From a checkpoint of a small mixture-of-experts model trained on Wikipedia.
Experts: 32 experts in each of 18 layers, 4 picks a token, a sigmoid router.
Training: a variant of SOAP for the experts, 645M tokens, 4923 steps.
Below are experts of layer 7 (counted from 0) of a mixture-of-experts language model. Rows are named gate (a neuron's input weights, with its number), up (a neuron's input weights, with its number) and show model dimensions 192-255. Each number is 50 + 10 x the weight over its row's rms, rounded and kept within 0 to 99.
Before each expert's rows: "mostly gets" lists some tokens that are sent to it at least half of the time. This comes from a sample of Wikipedia text that the model never trained on.

# expert 19
mostly gets: ":", "born", " :", " October", "):", " "
gate0:53 40 69 30 57 58 53 54 51 42 35 43 54 51 38 51 48 60 44 56 59 39 46 65 44 56 64 44 33 55 51 49 42 57 74 46 58 43 57 38 61 41 51 41 49 42 46 48 57 56 46 43 32 51 47 50 60 42 40 56 41 46 55 70
up0:51 34 44 58 57 36 31 47 57 42 70 51 49 49 55 47 55 45 61 52 53 48 68 56 40 52 50 46 44 45 48 63 57 43 61 50 56 62 41 43 21 48 50 50 47 29 43 50 42 36 34 67 48 40 64 56 34 59 45 60 60 30 55 56
gate1:56 51 51 54 59 47 47 36 31 53 36 50 48 56 51 42 44 55 58 68 44 44 47 55 23 46 56 36 52 36 57 52 55 57 41 60 36 48 51 47 77 49 62 37 42 31 43 57 43 60 70 40 38 58 58 49 60 40 44 48 44 38 56 58
up1:55 68 53 69 48 63 40 53 33 73 75 46 56 50 52 41 55 55 34 35 48 53 40 39 50 46 22 63 51 46 57 35 36 73 49 31 64 40 59 56 42 51 62 47 46 54 37 38 68 45 35 64 74 53 66 55 50 57 55 47 64 51 41 30

# expert 12
mostly gets: " |\n", ")\n", ".\n", "\n", "==\n\n", "===\n"
gate0:60 38 49 47 55 54 61 48 62 31 48 26 40 40 46 73 54 62 55 56 68 43 42 41 44 45 43 47 57 52 41 73 33 55 38 40 45 45 33 45 57 32 65 55 37 65 80 31 49 60 53 60 60 59 50 53 55 34 29 35 36 57 52 70
up0:56 56 55 50 53 41 47 45 54 14 45 54 69 23 53 61 35 48 49 40 61 41 52 62 45 54 51 45 37 46 44 45 61 41 60 49 48 49 41 63 44 44 41 50 45 67 64 33 41 66 49 45 48 59 38 58 29 58 54 39 54 49 56 34
gate1:53 33 41 34 40 55 56 54 55 54 39 53 51 51 43 27 52 60 55 44 46 27 31 41 48 42 38 38 40 46 55 50 42 40 55 44 65 62 47 46 53 57 53 50 38 45 53 51 35 37 50 64 52 31 36 62 41 43 36 50 47 37 63 51
up1:44 55 47 50 46 58 61 58 44 55 45 54 53 51 51 46 43 48 64 54 38 38 56 55 68 49 59 47 46 51 57 46 49 35 54 57 57 50 58 64 52 57 37 46 55 47 44 57 36 33 42 55 54 51 52 50 49 33 58 64 60 50 46 41

# expert 7
mostly gets: " Labour", " —;", " DF", " FC", " basketball", " Conservative"
gate0:54 51 45 52 58 49 59 48 72 43 48 64 53 31 57 40 57 50 52 33 52 52 32 40 50 49 61 43 36 51 57 45 45 54 59 47 62 40 67 49 69 36 67 59 52 52 52 48 53 43 44 36 46 45 64 62 61 47 56 52 37 47 35 54
up0:48 50 51 35 64 45 49 52 50 54 45 39 41 42 51 35 51 57 64 39 69 38 56 64 35 50 49 27 51 41 68 67 38 74 67 37 49 62 58 61 50 57 68 54 49 47 35 46 32 50 45 62 38 55 56 47 37 38 48 54 40 73 35 46
gate1:48 55 53 32 30 68 45 60 52 34 59 52 43 50 46 52 47 44 64 57 43 40 61 42 54 45 49 74 48 49 59 43 27 55 52 36 50 55 40 58 45 35 52 35 49 57 53 48 44 43 46 41 61 57 45 50 55 38 56 54 47 61 50 47
up1:43 48 45 30 48 43 42 49 52 47 43 57 55 45 80 28 53 55 52 66 53 47 34 34 42 30 46 42 39 76 39 48 55 51 45 41 63 44 52 33 68 52 49 52 48 47 45 49 26 59 39 60 52 52 51 42 56 78 49 52 56 49 48 51

# expert 13
mostly gets: " is", " was", " are", " be", " been", " were"
gate0:83 55 43 52 61 64 43 53 60 42 45 43 43 46 45 46 54 28 36 42 56 53 53 57 55 41 48 41 64 42 54 71 27 40 44 30 36 55 49 37 64 51 63 45 51 66 69 57 55 51 37 51 55 36 45 38 30 49 34 40 44 68 52 49
up0:61 46 57 48 46 49 52 53 63 49 25 52 46 58 43 46 44 49 51 47 63 40 46 59 42 56 57 66 54 35 50 65 67 41 58 47 67 61 37 49 93 51 60 57 57 38 47 69 41 24 59 60 66 55 53 66 55 43 40 68 45 51 41 53
gate1:36 48 53 40 51 36 46 68 34 52 29 52 56 56 55 47 43 47 46 61 47 44 54 45 55 61 71 46 44 45 49 54 43 74 66 41 55 62 36 55 54 47 50 60 49 36 28 50 46 62 46 49 51 48 33 28 37 42 54 29 41 51 40 56
up1:45 45 51 55 62 49 72 55 42 53 59 42 55 42 35 59 42 40 43 54 46 58 37 56 66 27 45 45 51 59 48 45 61 48 50 62 56 48 66 53 51 60 53 36 42 55 48 59 57 61 41 67 42 51 38 36 45 66 46 48 48 62 66 61

# expert 9
mostly gets: " have", " has", " had", " Votes", "|---|---|---|\n", " Apps"
gate0:54 52 47 45 51 37 49 50 33 42 59 59 60 42 58 46 51 54 33 44 51 63 57 55 46 59 30 60 48 54 63 63 65 34 50 43 45 46 50 34 51 56 58 54 45 55 35 61 64 55 63 38 55 44 39 50 43 56 42 55 46 55 37 52
up0:46 55 45 45 49 72 53 49 49 51 47 51 53 61 54 38 51 49 61 45 61 49 33 41 54 29 43 49 36 63 35 45 57 65 47 42 58 41 47 59 38 48 45 53 43 56 67 61 69 54 71 53 55 63 58 46 53 70 41 53 38 58 57 53
gate1:36 47 53 50 54 48 53 61 60 64 45 49 55 57 37 77 55 45 52 64 43 82 50 46 51 56 37 50 59 44 45 35 60 53 48 53 45 59 44 48 33 50 45 83 27 41 47 48 50 43 58 53 35 48 45 45 65 56 48 47 39 51 43 48
up1:48 51 57 56 63 61 44 52 55 44 45 60 41 46 52 33 57 27 50 50 43 40 42 46 55 58 45 42 57 44 44 56 47 74 62 35 54 62 44 45 66 48 44 64 49 77 43 37 47 36 37 73 38 56 50 53 45 34 49 65 38 66 56 55

# expert 24
mostly gets: "z", " Scott", " Brown", " Smith", " Bal", " Jones"
gate0:52 48 46 44 58 43 47 62 61 45 48 44 47 69 67 48 42 46 66 53 71 48 53 57 33 60 65 43 58 50 57 51 52 44 53 41 56 42 39 79 43 65 53 46 61 50 44 55 48 55 56 54 52 51 55 70 46 29 40 45 57 46 49 51
up0:53 43 59 60 65 49 57 59 44 49 52 48 46 69 29 47 50 49 74 38 52 46 29 67 51 59 48 48 63 47 51 58 50 59 62 55 39 55 56 56 48 48 42 47 49 67 66 29 46 61 50 64 47 51 40 40 58 60 57 29 53 61 45 49
gate1:48 58 42 32 57 50 67 49 45 55 57 45 36 49 30 55 52 32 52 28 49 31 36 48 63 54 31 52 59 76 46 39 52 47 52 48 46 56 64 52 51 47 49 57 58 58 49 31 43 51 40 60 53 37 65 58 47 51 53 52 38 54 50 36
up1:49 60 49 52 68 52 51 44 64 33 46 49 36 64 54 56 50 61 35 53 42 55 33 57 53 42 64 70 47 61 47 44 55 50 47 42 64 49 60 38 40 49 41 65 62 52 50 40 56 35 64 33 41 51 52 49 61 54 46 54 68 45 54 40

# expert 29
mostly gets: " served", " Apps", " Yes", " Goals", " status", " —;"
gate0:53 52 40 59 30 56 47 48 54 31 44 39 35 53 34 51 47 51 56 61 44 42 65 27 62 40 47 46 78 54 36 57 57 48 50 58 41 42 46 41 55 26 38 61 35 54 49 50 53 46 60 52 33 29 55 42 53 43 53 49 56 49 54 42
up0:71 48 53 46 56 49 52 60 52 44 45 47 42 36 44 42 71 44 45 45 52 56 26 42 57 73 49 61 39 41 41 27 35 41 40 39 55 38 55 34 55 61 48 55 22 43 89 51 50 57 53 77 54 44 62 37 37 64 38 72 62 37 66 61
gate1:58 59 50 53 43 33 44 51 46 50 50 44 44 28 53 50 37 50 73 36 52 46 62 54 53 65 35 74 57 51 42 64 47 65 44 49 48 65 58 42 41 43 35 50 61 51 43 35 50 48 51 53 49 48 51 52 40 35 43 52 55 34 61 42
up1:57 44 51 50 42 46 54 59 37 67 61 27 57 64 52 39 53 42 60 53 53 47 42 54 50 31 46 52 70 51 62 71 68 52 53 54 43 57 48 49 44 55 43 50 53 36 49 51 68 49 68 55 43 62 50 49 29 46 45 43 59 47 58 40

# expert 28
mostly gets: " Squadron", "ville", " River", " Wales", " Bridge", " Creek"
gate0:62 57 45 62 32 38 46 32 44 56 49 52 54 38 51 60 54 49 53 62 43 47 20 36 45 58 52 35 68 34 47 68 61 38 45 41 41 48 56 47 36 47 56 48 40 44 43 59 62 46 40 37 53 46 65 62 55 45 59 64 42 50 58 45
up0:57 50 52 60 44 41 65 50 78 49 55 54 44 53 50 31 87 39 50 55 64 61 36 54 25 44 60 38 51 41 49 44 56 50 62 55 53 50 28 36 30 59 50 46 54 57 39 53 40 54 46 49 53 54 39 49 50 53 50 52 21 45 52 54
gate1:49 54 37 52 51 37 48 45 24 36 51 54 62 44 65 41 63 70 60 44 45 37 50 41 68 52 50 48 41 53 46 62 58 39 44 52 47 49 39 54 29 53 63 72 55 57 43 61 55 56 43 55 40 56 47 50 68 48 52 41 47 39 47 57
up1:63 39 75 59 62 54 45 58 61 54 59 65 41 57 45 52 37 40 68 53 50 65 35 49 41 51 61 49 48 81 50 55 53 44 56 43 49 50 50 49 57 53 61 54 60 51 59 61 43 46 63 39 50 48 40 38 45 56 51 38 47 53 21 53

# expert 6
mostly gets: " that", " which", " such", " but", " this", " these"
gate0:40 63 44 62 52 46 40 49 44 51 51 75 47 41 47 34 66 48 67 40 52 36 57 50 45 53 47 58 38 44 38 54 62 48 43 46 52 61 39 42 52 34 75 64 43 44 59 59 46 44 44 28 59 47 63 48 58 27 38 49 45 53 67 28
up0:44 55 43 44 65 58 40 23 52 41 62 57 59 49 58 42 41 41 51 37 61 44 50 47 68 33 82 55 57 37 51 46 50 41 43 55 60 63 47 58 36 55 51 32 60 52 33 44 47 57 54 43 48 30 57 51 51 29 47 51 32 63 45 53
gate1:50 68 46 58 47 54 45 54 44 44 60 58 49 44 35 53 54 45 46 47 62 55 47 55 50 53 65 49 65 59 51 53 52 33 48 32 36 74 43 47 49 45 52 57 60 47 51 42 59 51 45 42 36 38 59 38 35 35 42 29 48 36 62 32
up1:55 38 50 42 40 47 35 67 59 55 62 51 39 44 57 41 55 54 56 52 43 53 42 24 66 58 33 52 50 54 52 54 47 51 39 52 52 53 62 49 49 46 61 51 64 54 52 46 54 52 68 49 59 46 58 64 55 54 58 55 45 53 62 50

# expert 30
mostly gets: " work", " used", " use", " support", " games", " published"
gate0:40 47 49 41 47 47 59 36 55 41 57 69 64 56 33 51 63 60 70 42 56 53 52 43 40 59 24 37 37 35 68 56 42 57 40 43 67 52 60 55 45 48 49 46 45 57 46 49 44 46 46 44 50 57 46 47 52 48 43 38 45 32 53 42
up0:40 61 54 38 60 42 59 55 56 56 58 47 45 45 43 52 76 46 32 61 58 46 55 52 77 45 40 68 59 56 29 55 29 57 40 49 53 50 54 55 56 46 51 59 43 49 65 71 52 41 56 32 45 40 37 49 55 35 35 54 60 48 69 64
gate1:48 48 59 64 61 54 63 54 22 51 61 39 55 46 71 56 70 50 51 58 59 43 35 38 47 50 43 43 50 64 55 39 42 54 62 37 51 40 58 71 54 66 52 51 67 53 54 58 44 52 34 73 44 51 62 65 33 54 47 42 42 41 42 40
up1:54 66 30 50 54 53 57 43 32 57 68 37 61 31 47 51 67 55 60 55 62 44 35 58 65 50 55 44 47 60 52 65 44 52 49 44 57 47 42 59 48 66 54 48 63 48 62 62 55 54 52 40 48 48 45 49 33 59 40 33 43 47 52 56

# expert 0
mostly gets: "/", " '", " her", " My", "/A", "US"
gate0:54 51 47 64 40 55 54 60 54 50 56 64 50 50 42 51 51 58 48 51 40 24 55 62 48 48 58 48 49 45 66 39 66 40 53 60 61 63 56 59 50 51 35 73 51 56 54 35 53 40 53 63 35 39 39 59 46 54 51 67 47 47 59 60
up0:55 58 45 59 48 58 35 56 28 36 32 52 57 35 52 44 46 49 49 28 41 43 57 57 63 43 63 48 43 46 67 55 52 36 39 59 48 50 50 55 58 61 59 44 55 47 31 62 48 56 55 52 58 45 46 50 66 45 59 32 64 49 46 42
gate1:37 36 65 58 56 42 53 34 52 50 60 49 55 61 39 49 40 55 49 44 43 51 55 45 51 50 42 63 51 47 48 56 39 52 60 51 60 25 37 49 53 69 21 40 41 52 47 32 51 73 47 44 50 51 44 40 37 48 34 41 45 55 48 51
up1:52 41 51 29 60 49 58 48 49 38 58 55 54 52 49 50 32 40 32 53 49 54 30 56 40 70 42 48 68 61 53 49 49 46 50 47 67 41 43 47 46 54 50 50 71 64 35 42 58 42 54 54 55 45 52 56 79 53 48 27 58 55 48 53

# expert 1
mostly gets: " appointed", " signed", " became", " On", " announced", " joined"
gate0:46 60 42 36 25 51 53 47 56 48 69 38 55 52 41 52 45 54 41 64 49 46 66 54 48 55 71 53 57 31 44 52 53 47 55 45 62 48 44 60 51 73 66 56 60 59 59 46 50 34 58 47 51 61 27 45 42 42 41 61 46 53 34 47
up0:45 50 49 57 53 53 55 49 70 57 50 42 46 57 53 60 64 38 57 46 49 40 42 42 49 51 45 60 41 54 55 39 41 38 42 49 46 37 54 42 64 38 49 42 47 43 50 67 47 52 45 22 68 39 68 41 35 32 34 43 43 48 51 50
gate1:50 37 38 48 40 50 48 54 46 48 55 48 51 61 67 54 53 47 58 63 55 56 62 49 36 48 57 41 47 46 63 47 50 56 54 25 53 46 47 50 66 35 57 59 41 72 61 57 49 49 52 49 64 64 31 50 47 33 53 69 34 60 57 52
up1:50 52 41 65 72 44 37 40 42 50 61 53 51 46 44 42 53 48 53 60 48 25 57 40 67 55 54 33 22 51 49 34 51 47 33 33 61 46 51 42 52 50 54 61 49 52 48 33 55 41 68 53 48 46 41 55 30 54 49 38 34 41 42 52

# expert 11
mostly gets: " Yes", " ±%", " —;", "     ", " Kitt", "This"
gate0:35 43 64 58 64 54 45 65 48 32 64 62 40 53 32 32 45 57 54 43 53 44 40 49 37 57 78 58 37 52 31 48 59 39 60 64 42 54 73 50 44 53 60 37 51 62 57 58 46 53 35 28 61 49 40 59 51 28 41 41 49 50 49 48
up0:37 55 33 49 44 44 49 53 41 40 36 54 52 51 36 51 52 41 50 34 54 39 50 36 50 55 54 38 56 47 28 44 70 43 50 50 49 59 53 67 51 42 56 45 52 47 40 55 41 75 69 32 70 48 65 59 50 54 68 38 58 63 47 40
gate1:46 40 55 40 35 48 55 58 44 59 44 55 57 48 47 50 51 52 63 53 48 32 50 53 35 28 45 54 59 43 56 44 33 53 39 55 47 65 33 46 55 83 53 32 44 53 47 45 51 45 55 61 54 69 45 39 41 45 65 41 42 71 43 34
up1:49 52 44 15 50 46 70 41 44 31 61 56 64 49 56 66 37 41 53 37 57 41 51 64 66 58 45 68 54 44 54 60 54 59 60 62 48 52 40 49 42 46 42 36 41 31 41 60 63 50 45 76 56 50 54 37 48 64 54 33 49 55 61 42

# expert 4
mostly gets: " between", " from", " both", " including", " to", " For"
gate0:44 39 60 64 58 35 73 46 78 55 61 43 54 49 63 63 24 60 58 44 40 58 54 50 51 25 49 33 64 31 48 46 67 50 39 46 70 67 50 38 43 48 40 49 66 46 36 39 48 40 52 56 42 54 49 64 55 50 38 59 41 57 54 53
up0:54 29 63 48 50 48 49 49 59 63 49 60 62 56 60 49 57 46 59 54 37 36 60 21 54 39 66 62 49 53 56 63 54 57 52 55 57 70 46 58 51 57 48 60 78 46 40 62 51 48 52 49 38 44 62 57 67 48 55 56 54 39 62 44
gate1:46 49 58 39 50 60 53 37 65 54 46 59 50 53 49 38 41 47 69 54 61 34 50 48 50 48 74 70 44 68 60 62 47 79 43 64 59 49 52 58 29 71 58 64 55 65 52 59 38 34 52 54 40 63 58 38 67 23 59 51 43 44 69 47
up1:32 64 43 56 55 49 48 55 55 59 47 36 55 49 52 44 58 55 47 57 64 62 32 51 48 62 44 55 39 41 65 31 65 41 47 43 50 44 64 57 54 54 40 28 47 31 40 56 53 46 56 35 58 50 40 61 49 51 42 59 32 34 48 52

# expert 5
mostly gets: " and", " in", "),", " &", ");", "\","
gate0:50 47 60 47 55 56 49 37 50 70 27 51 42 33 48 46 71 46 49 51 52 50 54 47 35 40 54 40 52 54 47 59 34 44 47 52 52 53 40 35 45 44 55 54 69 53 41 34 63 46 53 52 47 29 61 39 40 32 53 61 46 61 45 71
up0:46 55 55 47 50 55 46 37 34 70 62 70 51 47 53 57 43 55 45 37 57 58 44 67 71 35 50 42 65 30 47 41 51 42 61 32 49 41 47 58 53 49 45 52 50 63 33 50 41 44 59 46 57 54 58 50 46 51 64 51 49 61 39 45
gate1:46 47 63 38 46 62 61 33 34 54 47 60 44 42 40 64 58 34 48 35 45 58 45 22 58 59 44 49 50 72 55 67 36 47 66 46 36 53 53 49 49 38 55 54 41 58 38 43 47 51 41 54 49 53 31 60 59 54 55 70 58 53 55 44
up1:50 79 51 55 38 40 48 74 32 52 56 66 42 52 47 42 51 68 39 46 53 38 46 60 51 38 49 56 29 53 53 64 44 35 35 69 46 44 53 49 67 50 29 49 33 47 53 54 55 30 41 43 52 49 59 43 46 54 41 47 48 63 39 51

# expert 18
mostly gets: " Bob", " Matt", "St", " wife", " Steve", " Brian"
gate0:34 48 40 60 44 22 57 54 58 28 57 48 47 55 43 52 38 46 56 79 51 46 45 47 48 39 47 51 47 33 45 67 54 44 49 41 65 23 38 47 49 61 52 53 52 34 42 55 46 40 54 29 58 60 41 44 68 34 58 48 48 68 53 62
up0:72 56 49 49 47 75 54 42 47 41 41 58 28 37 52 63 66 58 50 26 47 51 53 59 36 41 45 50 69 59 28 46 57 55 43 64 34 42 46 40 46 41 51 45 45 53 51 50 46 47 61 58 35 32 61 39 31 67 45 52 21 60 51 37
gate1:42 59 45 51 52 58 48 44 46 48 48 51 45 43 59 52 57 57 61 50 54 46 55 41 46 35 51 25 51 52 57 44 66 32 74 47 39 47 58 72 59 43 46 38 55 55 59 48 38 70 39 43 50 31 51 49 56 71 52 46 47 53 65 45
up1:49 68 58 49 41 56 47 53 41 64 34 53 52 46 43 49 44 50 51 68 46 71 42 54 37 38 36 69 33 57 38 56 50 57 45 38 49 49 62 50 48 68 51 60 46 52 39 44 42 65 62 27 62 52 59 50 42 58 53 66 67 53 56 60

# expert 20
mostly gets: "°N", " JPL", " MPC", " —;", " ·", " Candidate"
gate0:53 43 35 45 42 61 47 57 58 41 48 36 52 37 43 44 48 56 63 22 55 47 51 49 56 60 55 49 44 55 47 63 63 48 55 45 47 31 44 50 42 67 55 58 62 54 51 51 68 42 48 61 50 38 59 45 38 34 43 54 37 51 64 57
up0:47 52 64 53 50 49 46 53 59 51 66 63 38 54 38 50 45 52 46 58 33 54 51 34 39 47 50 54 43 45 44 53 38 50 56 16 30 51 63 38 53 56 48 56 46 49 53 34 50 67 61 31 57 46 53 33 34 45 42 58 39 54 47 41
gate1:40 48 49 61 54 46 51 31 37 43 50 65 41 35 44 41 48 47 44 53 53 53 37 50 33 49 65 64 56 47 28 44 39 50 66 49 57 53 30 41 45 57 47 61 25 82 50 51 54 43 58 52 72 49 32 38 46 43 49 45 41 67 39 61
up1:49 39 40 45 51 64 69 26 57 57 50 41 50 41 42 59 43 46 32 30 56 39 65 56 69 45 51 46 36 42 36 50 64 38 51 57 56 53 45 67 50 31 59 46 50 47 48 45 47 56 42 52 41 57 43 50 44 76 39 55 47 39 62 50

# expert 3
mostly gets: " up", " •", "″W", " around", "″E", "°E"
gate0:50 70 55 53 50 57 54 48 49 61 48 50 56 61 35 63 50 45 71 63 51 59 53 60 54 44 39 45 41 51 47 46 51 49 38 48 49 65 62 63 47 49 35 60 53 45 45 56 45 42 45 50 56 56 58 64 58 30 66 54 47 39 52 37
up0:52 40 66 58 38 40 54 53 45 67 41 41 36 41 45 52 51 38 44 67 67 33 56 42 48 38 54 56 50 53 51 67 44 56 57 48 59 36 55 38 66 62 42 36 52 40 55 41 44 57 42 56 50 58 63 42 46 54 51 49 48 66 53 46
gate1:57 42 46 52 52 62 51 56 44 63 38 62 57 38 48 70 56 48 46 55 40 47 46 57 54 52 61 40 58 68 44 62 58 48 49 50 28 54 47 52 59 62 33 65 57 56 48 23 56 62 46 41 55 45 51 38 30 48 56 47 53 54 47 55
up1:55 49 70 45 46 56 49 58 62 62 56 48 52 53 62 46 52 53 45 53 56 52 42 54 51 54 59 66 53 62 39 50 41 33 36 37 47 42 54 43 30 61 51 43 47 45 40 51 47 45 54 56 39 43 58 41 48 49 54 50 54 58 54 54

# expert 21
mostly gets: " −", "′", " Apps", " %", " MPC", " sq"
gate0:64 35 63 45 49 48 47 61 49 27 66 58 42 24 61 51 40 55 56 62 57 69 58 54 39 52 31 53 39 64 39 38 43 24 45 36 53 48 75 45 42 37 35 48 40 38 51 53 55 43 40 61 58 51 51 49 47 41 51 46 41 57 42 65
up0:57 49 35 48 37 62 54 34 31 52 49 66 58 34 50 58 49 54 45 34 39 43 59 37 48 40 65 69 59 47 56 24 59 19 33 52 53 59 61 57 46 48 54 49 41 58 43 63 44 53 58 37 39 45 27 65 53 41 40 36 48 55 54 49
gate1:52 53 62 41 43 63 75 48 62 39 56 61 39 63 49 42 53 57 54 48 49 34 45 36 41 44 49 57 46 40 55 36 62 63 53 49 67 60 44 50 65 52 64 37 65 49 59 39 55 47 48 50 55 58 57 53 47 46 54 35 55 48 62 71
up1:42 40 55 30 38 66 60 57 53 50 41 64 44 49 33 41 53 52 47 60 56 37 57 66 52 53 50 37 55 78 51 67 47 60 50 47 23 60 59 55 41 39 65 55 36 39 38 58 41 40 51 60 53 44 45 50 53 48 34 41 54 53 53 43

# expert 23
mostly gets: "′", " Low", "ocarp", " Mike", " Transportation", "ert"
gate0:45 34 55 47 38 71 35 47 36 48 53 56 37 47 40 46 50 51 51 75 54 42 65 36 55 55 44 72 53 66 54 36 77 34 63 61 44 56 69 57 61 34 69 45 62 45 53 30 75 41 52 56 38 60 54 54 54 42 45 50 56 48 49 38
up0:55 50 79 46 39 71 53 48 62 53 36 55 62 42 58 36 65 43 55 42 65 70 50 49 38 38 58 50 44 49 37 42 36 28 52 43 37 54 39 44 28 69 43 67 43 50 45 53 46 45 52 30 67 47 66 48 50 52 61 46 62 70 48 49
gate1:52 34 57 60 48 49 60 50 37 41 45 67 27 58 57 46 48 51 57 58 41 55 57 54 61 54 36 62 44 48 61 51 33 29 55 50 45 44 48 42 47 57 55 37 44 68 37 54 43 40 46 43 63 67 58 40 50 44 51 53 44 28 51 51
up1:47 55 55 46 53 45 39 40 45 44 34 51 55 57 36 38 51 49 58 56 50 56 62 49 52 58 47 46 51 58 47 45 54 69 53 48 58 59 39 45 54 49 46 65 49 50 42 48 50 41 48 41 64 53 57 76 46 51 63 41 46 49 66 48